Weights of a small mixture-of-experts language model, trained from scratch on English Wikipedia.
Size: 14 layers, width 256, vocabulary 9706, 45.9M parameters.
Experts: 64 experts in each of 14 layers, 32 SwiGLU neurons an expert, a softmax router.
Training: a variant of Adam for the experts, 297M tokens.
Below are experts of layer 11 (counted from 0) of a mixture-of-experts language model. Rows are named router (the router's row for the expert), gate (a neuron's input weights, with its number), up (a neuron's input weights, with its number) and show model dimensions 0-127. Each number is 128 + 32 x the weight over its row's rms, rounded and kept within 0 to 255. Numbers have three digits each.
Before each expert's rows: "gets" lists some tokens that make up at least twice as much of what it gets as of all text. This comes from a sample of Wikipedia text that the model never trained on. Tokens count by the router's weight.

# expert 51
gets: " to", "ing", " for", " on", " with", "ed"
router:122142120100152143131084156112146165087108165082148080165071106117164101169059112066133137178154161101123137139109079095149132146116159164105099034183142155141145171140131099187126193117137082128169112164163155135113151130069135102109151124106135095125153117110114154198131164180091184124097088072128172094096142095126157089136121118135126173130078077117072123129111137135147142147175
gate0:137083102127113140178106112047165129146127157123121126173120190144112058119124037097096101114093193080144139137122085134120102186151130081194121129149183157124111109125122116110103174108165108143110128119105128201135141050062124099118127125162107108163191149116133118177125152137141189190130102080106113170132195112126079055173126116140099184132130170116143161157097142120053145133169
up0:112130092157159125106062077080152161145147122071096118131105190152108124137148060098129109098115194052131103111081127125168104151213092118151109107131098131103152139133129146157126121130171084099136087160108096160141091134117133177124136106172129106176116197140096144142107113125158136186106089085142150144124148112152099089165077096130082132164122110098155174113081128170034076102088

# expert 21
gets: "\n", " |", "-", "\n\n", ":", "|"
router:132139104139075132055145096095146197116143144168107085119148163105154112131146167178109153081128104159118176131161110115131170105124096160140076125119122146157117128093127149156139154098152201095132083127193143116108176135099188115135122090175217134109130094136108075165109131160082113080165074177137149197120180162139110152085108196114165202130125119110083129144147130126176179090097
gate0:129104139103143112111134162166175101187115127118169053172133113115143102117116143125137129159123149159087161068095099089133106146111200081133126156161180143105069134142149136119097132056102138100179128096118092087144048104139133110186105152191164168162187118125129063118105084123084090081092166084186123099158144160159158106147130136111124164110162090109100087103139115086099133190126
up0:171152125092095113129157110121174131186113190126159139132125138129079095194161113107093140101191072144201171139113105197128069141150189192113157141127166159129119155098119157111094145123102046151097126152073152103104092083096094091132129058134154102144090128135160080147118116147117132131101149194107082184139077104130093151082144175107156100066185173154124106106184180132129180102079

# expert 43
gets: "2", "\n", "\n\n", "1", "==", "|"
router:143124143133104178069136163139088121186168111124139085180157089152103133122119106156143096078127157088100071119130119095113171170098138148138094155145090176152072121116139131165146142112134083112106115143078143148092149151122164136105091169131106142099113154204119148093139093144091172049126199140166209118108158147095059163067147156147109115151134099114127107158125132153108079098149
gate0:115141142097093128097160124120107115151080139122191121088097144138083116177117158166135170164125137078152109192115179120140144133109114182128099122077077165185153109107198164138122133089119139130114112060128121140126113075166090169181106071127121078148161155113148105185116158149095140090128108144136159089124131089160110112077165161130066151197121100114116150153119149131143141087135
up0:141162150077118128128174133124106092093128187097145118079105129161129176149137118141134152134093102132138082104176126145105125126106166102099113153123086117141162142127140116128143089094154109104140189088093125170150141055137123125164144155134129091057093151081156131143136174120094169136154125140075189090056231125117142208134153139210133112120150107104078109143095169127130096107174

# expert 29
gets: "\n", "-", " |", "|", "3", ":"
router:161126159171139125132187105115167156153126133154140147099129078153147133119096161158116105079122103059141144129125074155090216138150145136094097180114180079103122117086126095159079100116153146089136153112107085119146165151166194113153049107130137202173155105121079148119170143164141093090148139118099153167142112132164077120138121176105114182100083191172144146115176168129146097144090
gate0:123182133165143114119073089123092154130131104127090114156148194139147131125176155134204089146075143167117115123137064156162137111061090126148134044147173187118108109058130104149196139134095131150187083127116122125170072168128099102131117181138147134150148115119161171184102119132151131140104172155181128179136155161142133096105140093138113132133096172105117187122110139123120092170168
up0:164115147134115130141158105117122166112092111119114117165135153144179113110127155135158134149112107125085173116171058138105109138163140143086117073121187121079108082079135099104117079062130154096206086124100130087101143108129144139108072179170165189146144061160162155167111077148162092099109181130102147191159138171071104110111110118128120166132089194157093194138150135090112082105091

# expert 44
gets: " | ", " ", ", ", "| ", ",", "; "
router:175110166150139106135120065132094150157144173098157119078138103098152118120100113111132116081149137140158084069108158145136085085126133165182093100099121138121116148083131161080104151135144192096093097059070170115139094140062127105137115149185194154149098135049178130074050136113145102127141131129107167112146101164108140163105134098093140145176068132140170103081088103115143162160062
gate0:101112172216065118110202135186164146183111169122165160111079092102133136144124108073103085236134173164087118147192109081171141153173133136135110159132142145109133188116130063141116117126109126124167084098136123130127126101142104141167150178136091160102134064144119087118150132108105140104080160090128080144141180140115134161140127140117138118159158158083104139112216140152176150143095
up0:120111130144057075168198120173194186189130158130162123090091102126132160110125149039149081150087118134112114100152083081118145156155143140177108191150119161107113179104125147148105095109146132133133100118104129149156139100116063122203133167072109134113099110124149104099113124123145118097119152049101095094170138196122127175097153128101174132133142133090139136117196156160161148159098

# expert 36
gets: " was", " and", " He", " is", " were", ", and"
router:066134129115102131110158165147113130140128135113119082123137151153177105124044111121108129144182165085080132145158152141189055118132127171116135187110107129111147184126134102131100082152108178201130137079116114174086109097108100111146145168155147121085106133086085138134127125065136134172148144157188096140125178082109105089123151193129202142193166076117140134123074168150132141133181
gate0:133152132130157044130177153177161160157183082189110129134108160125096152139104109135212109135089143109087109140123124126091105214142086110111098173145120106148141145122084140110151134111144135140131146155161099161119153163178172087115165150155098145143157151099141170157135157112125195125147098140154181123133113126145125164140133207084156124172101068107093142161070187147127063128155
up0:154150170132155117136165149117155115199134115140158122120103121114119177085107169162163108143209121137167124140134103187125079104091133118188139121125093126123163101132104185153122180142069083125103190136129109118077088102127129111149125102124107156073132178094161119162123102052051087147099194192127134096104088112081130143181112129141164142136131114178163157091131148099153158138100

# expert 20
gets: "\n\n", "==", " and", "===", " =", " =="
router:084106157170105166169160136110145112188127125137133078116167099134104172088122107163143164132071177163114094186129158106159114171150154180109132142100162177174159108092138164105156135089087084121090131089111143141103097140106185200178135105127146129150139149113135148150080180144110122081160090104178044108162176180106090083123123176117084136161084125129110168110127116142122138133103
gate0:122140123167149103183152074156093161125128166127149137084151169112095144047103208102144156131078164155136168165153121081091118136172153140109193137141125106080067177143110127092149151096113167110159131133128065156118076066084156122146111128151116087139140155091159158115101141135120068167130131109060064141105110161140108092097149077144158067130144158054166117097088100113105152104195
up0:174087149147190121111116133108168136131124076126107165103125056092105089124126171184186189137149126133161181110042159165092133123128115138121103126120124145068197154153069123182110123091156136141128158186139068156106124110105179101101140105114076116147101190122083127115104116106154127083123079171140125135071083148087106141160147152093133081139166182124124165163095089170121113173105

# expert 17
gets: "\n", ")", " |", " |  |", "==", "==="
router:071151113138142172112138084103170129125166065091110169133168104141153124121138119132056155071061114134099085152120105089103144125136118135112109137114126161151184087126133116140080105153174181107143178169173159084109137146091136154090133097105183163156144137133106097076138121195128136151154103127108115190078156092087103141102175138193138145125148126023087113105127151113094140054152
gate0:146140086108127113113159067138171146105171119148160170154088147143100100089133138150151105115115123152177186095079132089088123198127189071106139068137125089112139147125116152142128114094127126113136108166108146087167085157114104127103104159126121108119113128139076085138102175101140092101095096147076193143136148119150137188178108141134109085168123124159066111081113046116078208143129
up0:145079125106136102170129177162144146159107176148117137104125101116196138082143158125176101135198104128116143101154122194145165096169112117112143076174111111100091148098111153119096149178080111124086134066109113124105169069159151096136075104139195119132118124150126178160158113140127133140144146139171136146113122126091120130142137166073116125104146134171169109164050169149172094111119

# expert 47
gets: "1", " in ", ", ", " (", " ", " In "
router:121165115150118122164139120154161104118149130123064096098161107121089103120083143172148093107148161118094111088134191187099101103170167174078139161068099079154065195093073129081125107180121133110098167150113118132145165108130115172099125152094179088068119095104148150101090123176125114149138072175123103090110144137183115075152146112079153147101112113117118141068135135100083097137110
gate0:106130110111118130146141137113132069135131124181075112107130102101173113198098149137116115125114115100131068184134128074167120137124141167138142127104159091144108202107127106105121131168117140168135132158121118137149114101148149131127126189084085127121129085116154141230181117176092157154134135169189096104098116101172146091171077132103132164145073098144107113121153122116112089131159
up0:098107101080203147100066161113091139127134130118093129137098110153161114139140139128064122147137109148190100172125095092143119111114129123167113079144170090133165073239133165199121123115147120153163115149150053083100146171113181108157153136107111163151154112152096149088143140147096137141103161132130140133094118038101122167101126175136106114140158169178106131171117128141190105127127

# expert 63
gets: " in", " in the", ",", " of", " from", " of the"
router:151112085084084109183138149166106172135068105161080185171154151108153159096156114141094142144116167158098134130151124120132153143099221120104158135064143159160163120156061103118125153149150149111096127136103161113133172121098144138075142147122074151095120139101107086125111158160124138171035149120121148115138169122084140110130169130103085127106181116123116125110185135125095149133158
gate0:044158133121119192158115141107197134136208117136143101159116117171132157163093123130150078152133107101056093105122126155156101160085104177110099139119079114113069159116133108105063099122094106070119089189121129149171104167134120175149126112156110147141174148171117134080105066122141104110129159142158125128161141132126115159125142138182137110177104144066128152154105133138150083098067
up0:115194158150105129176102077190125126128087081162165112138148095094083140092131123134207182123081144235165111154062115088119176097167160088132175132140123175158110149106126115124104151129055087166097083119181165190171155137126101142145113122135122118160146143106093148121107152096109146132153141097113146148150086112096128139221110152153170143168112114086153129091113101102095088141190

# expert 2
gets: "; ", "1", "0", "2", "3", "; W"
router:155102157181161123136123095176179165100158155130144202067163176147097167125163071100164091122124128172111128125122110174104114106122119112160153170172076082159111109115092063173082157178157142106174157144116126138112150130113144119156103143137114116175091126138149136103164106134135088095154139098086095128132110169102145182174153138153096121137137175148144107139115069122089181104101
gate0:139137189180138142129112172168143154124115122127131151092180119126105117159144150103087167175134194171091116144095183106111051147121137135094070089092120111110091138090119103073190144163095130145210188101150100133116121145102130142149129116138125107094108123136114127163128141150109136173107121124138180178127135135132187134058136166109110144102124101142133099168171120115125129098089
up0:094165071065106177141132140122115162150175153154107182104066088134154120139106105125116168102100146122125138139115090161141093059113218067154116155128130152084135159165141118090120103136107178124176098088141131173159127122107042178225159166136174144117109158094119105119132189131198110102102084115103103065140057137123142118153137168132084138101151190188112185161128098133099155114096

# expert 11
gets: "\n", " was", " |  | ", "-", "3", "| Total"
router:114088119217068121099089126119110137124090051148123132073145116113128144157145143202151105092179108115168127123149132135111109116139094126150139094093154074114065082140142148129110184135076158092107118138132091206102094129093124122139104131117160123184093085079145160152165086119139139127140147132125177108147106125128114130092107133127147162097116141134172082091085116095201066153159
gate0:116082177113101153097112102186195110133144057168152109173184101092136140127119132163117102131099147158136110109090077136123115129078124092156168089096136134132160137143112156199136113105093122147116096138133100146138170184118141106093116140121162132171091189082115148166150132094100176072119110143207233096069114073093094152174104156079106159161046072160161088145152139088116095175149
up0:152121098135094152138141078114130131131137021193108134111123027173094098121116145121137103137130117171117122113128143151118123073210094142147122117105101140132215129164120182154122123092116085125109162093104081191120122167114104119152128157128152171142113164127120153168096153114098139164153070167186103140146081154124134078118112143127143135191106132124167162119070109110103123165180

# expert 16
gets: " ", "1", "2", "4", " two", "3"
router:158110119088162134189153098126129090110138128129096099092152118130114111125108164098120137130133092115166063144129104153150136115176186172044144141142153143160097119133115124172121179106123148127126111069109082126106128146134162136159115114119117170112090170114148155070171072124089113202075138169168063151096158086125161112158078105121159095137052193139190124084112095098158149155107
gate0:090153107163075141130096099097170131108148116166159084161173145149146152107134176115160130166144151103152119134088152177130074176141130121093180068162138102089159154115114102114158118131168133131154121080104155109165076156131172111157114131158169134204095153144111131087104083088070125122100166158202125112139158178168143110123189172154119089099083142061126135137115072105131160154169
up0:121133130119135112121130092179168094138152155147128064146186130179102121087150167103168077139171159097136085163073136145166102189154163162049128132133083147122147186100123131114199111109169114189209133068104130137124137134147115067153147117200133149138114093160177115108117097088051074110130149114188084142138206157120157122150133154133109111096142134078149105159093066159171196136132

# expert 26
gets: " C", " N", " B", " M", " R", " P"
router:093109086105120108087131162079176082150137164122128124119114138157153126104179140115172104149086117173112139156122102099125089076071072120135130148075134111153086083122150145107142157145105141130140139122118071141135111131145062103139111162101115113115125149125196066119156158135134179104149138133103114160145081131140187059112095149080147136161160110070151156090092180092089157095082
gate0:168069085142119102163142139155093133121123105073122121112104151109057123085089102157112116162165130134121139140089113143102139157108103143156143107195147111075156124119135150167110200102149101085104121138164157094067158143149143059097154064190142146103121100139129118140174091076111134104131099158180032136147127097126117187082124106128118150112119154228140100145107132191088110072103
up0:124133119136120148166134222120104119094083086100095171147168073139067119107177081162140122174167086108131158162060073086143140128116093137154131165136135146142158154138105167107120181110104067086089079105106097073119167110131091068130096154118127158073094097147135097153101098077067169135133170200133073167108133114126126176099097086148097119160140167124184141158102162123116116124110

# expert 10
gets: " |", ".", "\n\n", "\n", " |  |", "|  |"
router:144095094099112135115105125131123203151177115086108074102108118095137086127134118162122131131200133178144191180169098144069217143154117121109147139101077166142079079167137140140125196091106128103184115177155096101139077134131157146171088135141151158189147135141168160126156092123151113160178155113109100148129118154174074134149137119170127156092165176139094053099086115151156113133136
gate0:152144104109103152063179102141126179147139060137177108110113180098122150117088103147117145130134104183045196152080127142137100123133119122166158090190135130066119165177161153167088141089105154149122200113085084181141108079104149092145098105112207146151125124175084098116089127140112072127145126096137186140120103147158097072091169067134126143136096136077106118058093106107146153151186
up0:176122027157109127109073077090143126130160107090114137103055130082071107141100130062113110109068100149128162138113114146115101168153131079186154107192091151134126168194095175142101154092112108151109212173150095105134126126126192079052131067098147136111166181106084141144078163110146112132167131089125121113117146134146127141169182117103131128124146118137091182139039110100156142184173

# expert 12
gets: ".", "\n\n", "\n", "s.", ").", "\"."
router:099177120166125121096167182149183104147144154132130077102190096108146055123164141125149198168173142125117126087110125156093101139117090180152111118114101161115146134156064200147145088142107121126113093090113125076094106075155090062142154114101142118094102171059145101156084079143105153139153177177095052156091165131154120111127124107110132151129169094124063142121157134098091183142106
gate0:152195113177166150154091111112114123137140102144213136177073127126105100083097112103092149161109151136094161118140102170120144081065151170163126149193103147112149112115087118107094166102174054133132132131092038115156137132170160120133123130156193133114120154150143176138107135176168150220109140129100142125086110150134182094142090106104147136095123128120096168127099141158126119148102
up0:117215099162163096131095137144138121127104149174165100149078127126078116135106163095126172169064149101118148135132140157117148129105141159109106131187096112092186140115120157086119141116108093181112144119111092120137130141206134119126155128134138125106109127109176157151062109170144132224118148111098079154105147127103202070174112109079142180095119105101082200143130166126118141114141

# expert 5
gets: " C", " P", " B", " M", " F", " c"
router:161186119117138156150143150099104102097150117095227121164150096118102119121148098133131105104146081117042110149107122186089113075178104121094133098121092128116126163152126147106161094101097064171134102137126178121145176131158134135070134145142135089119164121150117084161119171126121160074074125166111083155128129187038180113188080116159136121102106096112138148084160122106119127078126
gate0:101151143123092166159097149095092145130121168174112162133102181186157186140115115169181080092168161130080078150094091081171069151086119099096141150163115141116129083139108090116055134174089125091067096133107102075166107153080116120135162105088136106099102155063150120117142139120135166158158051169181115161162148126186163039128153133103130099158071131146098083139135138175112122146167
up0:116065163182121124137121182109069176087135154117164128117116135121145147185161138134100079161124102124167155125108102114132168131124093064115064151130132132123115088111185119157110087130157141125210089130128132142172108068149107133118136172097106137113145123188110123095128085134159095163121156168112152120077149090144116149091143103211137132099163093038127127125089137140167081154126

# expert 46
gets: " |", ")", " |  |", "==", " ==", "==="
router:094161145111120163160172128110200167160162083104142179124144136117118149101125136164191163094116079156157163087092148082120153162154186126108146133111169134174165146135159131107176100130096134104138094145180145112142096147093186139079109131124130164119135119154092134100101151149137131148140095146178147142087173132120067158124139155201140151186129088141078100115079152132126187131214
gate0:121122144128104110105149082128167117182157083154184128137061146089113154123144166107144204105118106116167146111172123120126080140108202099127141119195136121118174114153181095074210085089101150062160100168124115090143082196141132126082121134098150113171105092114074173131065146134139121154086100118174160131132112070163132095097165156161125148180161127163128149085102170124095134130149
up0:136153192127089136113120081060162117124118115086107146113128196129163110125068136172161149117119099128146176156125167156089104128129114158154147172086131084132155147150142132189190111099126166153108123121100143135179038151127067139129114116141069152093123140132161087146183089109177146148151131164042162103044165124108161118198124120120093107102097096111071128035145078146094112149151

# expert 60
gets: ", ", "1", " ", "6", "4", "–"
router:152126100177145124053115145087098138131070140100073095173118106168131169155120149132054112104133160134149078115142152128088123139109125141110148145062070069129098128129062116154195122178093154107139207145162099148107116194099117156171119151092125148113095091112122102115055123071098102175140123164162134124099125083141123161095153158150123097121136124077129149182072156104135173103149
gate0:167124109072129092118128099131083184145088120144125116110118117160134130156126110090124149115153134150164168142144146123092145110094138089120130117111110083126163069115139191070150164099149108133073180108200132183139098110088096149123107149106174088137134107099158103132107155131119090107063129110112188111076138126166159139078169117106104125207142115146124147131159082147109176174136
up0:093140065065126136100154136143158170125159068144098157068119060108131154121156159109109088119146132136129096157134104117143148153165243137104115133096182078122141043142112099115109095182128094126130167137093131127146182160126127154113121132115134121122161111100169188124161152138150070148159127097120171069157105108167113180086138127110104166126177098171112110185080113120103142123098

# expert 54
gets: " the", " a", " The", " of the", "'s", ", the"
router:138098104180115141134175132142128094093110155111121119149142193094142153063067113114163137185110176109070137118114155149185145076071125124126152146141153081085176124113118160123165137128158115068086125086072104059069114135204118144121159102094100101179140103113155176161130155115150116171116142153086152078104084178133182113084083140135121078107019136076135116168127171084083109135122
gate0:111219147171164113134088143089131085125154086132115105069093158131098098134145085109069136121139176118177168158181097124173124145085145097172189134144174120126125106146113153146118085070125098112131106010111094111130119132097100096152098121142136168153093152117097105129123093126076084138169152090187142174145067083108081138058169124145191128126177136098148097092091123232190129089142
up0:145100078129100163167098086181148073172114110110128142146089130176117119095135161190147130139158130148057123163148101190088126182180111112126154131158163158094139088081166191144114113093101120142157162144095119164141084143155111170184106109126133164181129193143176094183123120106111091101165113124122056113135133192122137168087072117115094144119107166109143123129094176076158132146115

# expert 32
gets: ".", " | ", " ", ":", "–", " at"
router:123110138140097156138093125113187136150103103166168122111146068139097068170115142111164146101196139131102111086159064154099167081127108112129154139135085175082084134132114122125134167168077140103113162082130138099090131152162083152148115153144111090093101166152160140160083063144109106185118119125115210109091137197132191157171170188105098141124120154120147129178049101133160145163106
gate0:116112048115085162134125186101169129128132110140149129084162088168150098161095126181118069136134121170102125150138116117110094105142167116101097152120109140114163170148133144106158128147102168110108053118076149132140107106101061124093097132041120129174107117106080107123061141113146189115145133151191143159113146125155219102128133195124121130115115036137122126133132182155117157073177
up0:148161147106110134106152128122027103092119137099117152175108164087144158143145079139132147119078167098159125147121109131183110138100096220107152136110134113182130189133083143149101130106152037147152140157170164159130148106151163125146119133164162132113157139095166134121151099206138135128110143163126077131140116064119093063095121099158191096131105133078141156127174161128142095154095

# expert 42
gets: "\n\n", "2", "\n", " ", ", ", " in "
router:102125168106122103135153121124168164145148181122136095131200147151116159108092141097141142165075169175118162128162121101081183061127091182156141113141144165191137098096127173158083154072116173142176081031102132211128102119087073138145105136091128140148089196071181148038134141105130122129079128132140076097142154169095122113112135179142088131142153151091152155115086169105140096177068
gate0:133090150187101122120110110144152104116132174100100140127169139129116110128187151102147070119120180119092092146110105125103139098139099156106110178055095156128021146153073146127156172114105123109177056153081081170138160084130127151123140180106068098216133190138085125118161130143137106142172133120159114184130109142147115161126148174100119142118104080051102054122106146128143094098138
up0:129165151059135145151112109106084141114144156147164110143163134124122102131121069090103109144107105108118139152123225149091151155120144113110133157141090131076165180219083161135078096116136133188156145056106166090118135129137069174115128091196129098147121205138137103143130138122096101160154132146058134131102188134106126125124132085151168079061107132072139145102130148098166186180121

# expert 28
gets: "\n", " |", " ab", " Ar", " U.", " prot"
router:098150096111154125109118087096123116146109061137138160193113134174118100139101184178190158174161075122115088163136153127110141148136155172066193166112129131141140094106163096080107168126103078097082149138185154128102121121137070128095097107116126166128144147163108109139159177126116140120117156130165117114176094168132099125179115078086112159119147154180133133138159133136172142072161
gate0:158207126171134155074116137116126085107144124049158136138141123068172086127138146121121151191127124119144097106070092101159132086081139173165090108123163144128157101091076141158111148065165099124142146133069073130122194100118109056122097110139202095116043189143174146133101239111133162141180162183127105087117166134124144157128143121116124137151111117140149098123129100108188150110155
up0:139114148098143153169126114207125191147142095159114175059120142213091179138094123126121114118119158124116169131140119126066116129132094100134137103138102088102099154149158152089124111155113133168085176129085156202192079148115160199102119137120092123098137095132100132130082080200218081131135070103169144186118075162104126097114065186112129060142155104124102171122146138164096115139092

# expert 45
gets: " (", " \"", " in", "-", " un", " In"
router:103163143071073103152125115189128059120161115121124101178125128117078126135102092144164127189134148135109098172159152178074123124186111064168135105167143096117112149099116138154141119100167160207133142141137163136141101178122129098129136114143174133094148126119139122181132144080117090111098100136136116157170149178173159094174125123118126077064127118095158141186156098162093180187089
gate0:150133096078105110101154156093118076134120087143153132090138141191049142121125125111101145149100153134099074116179108121127136132153136093195134139167087023116132153102130108113144091131133118132174158113091155104159161154147159113097150125097130091089121075087122071165129219210161087166134067147142153137122160096096174109161104102100092184154133130139098120162120179158054098144165
up0:088126114124092104085102159125154153090134177161133115157128164135141085138206080099102122204071127146140093171116123129180167148130108130173085164154124124139143201162163115105120094100096117086130117120134122128038155129153079096116133125161189166107086150113104155170148204131105173114152155038158116142102147078098114149131119166116082121175113139145141094162092083092135103130144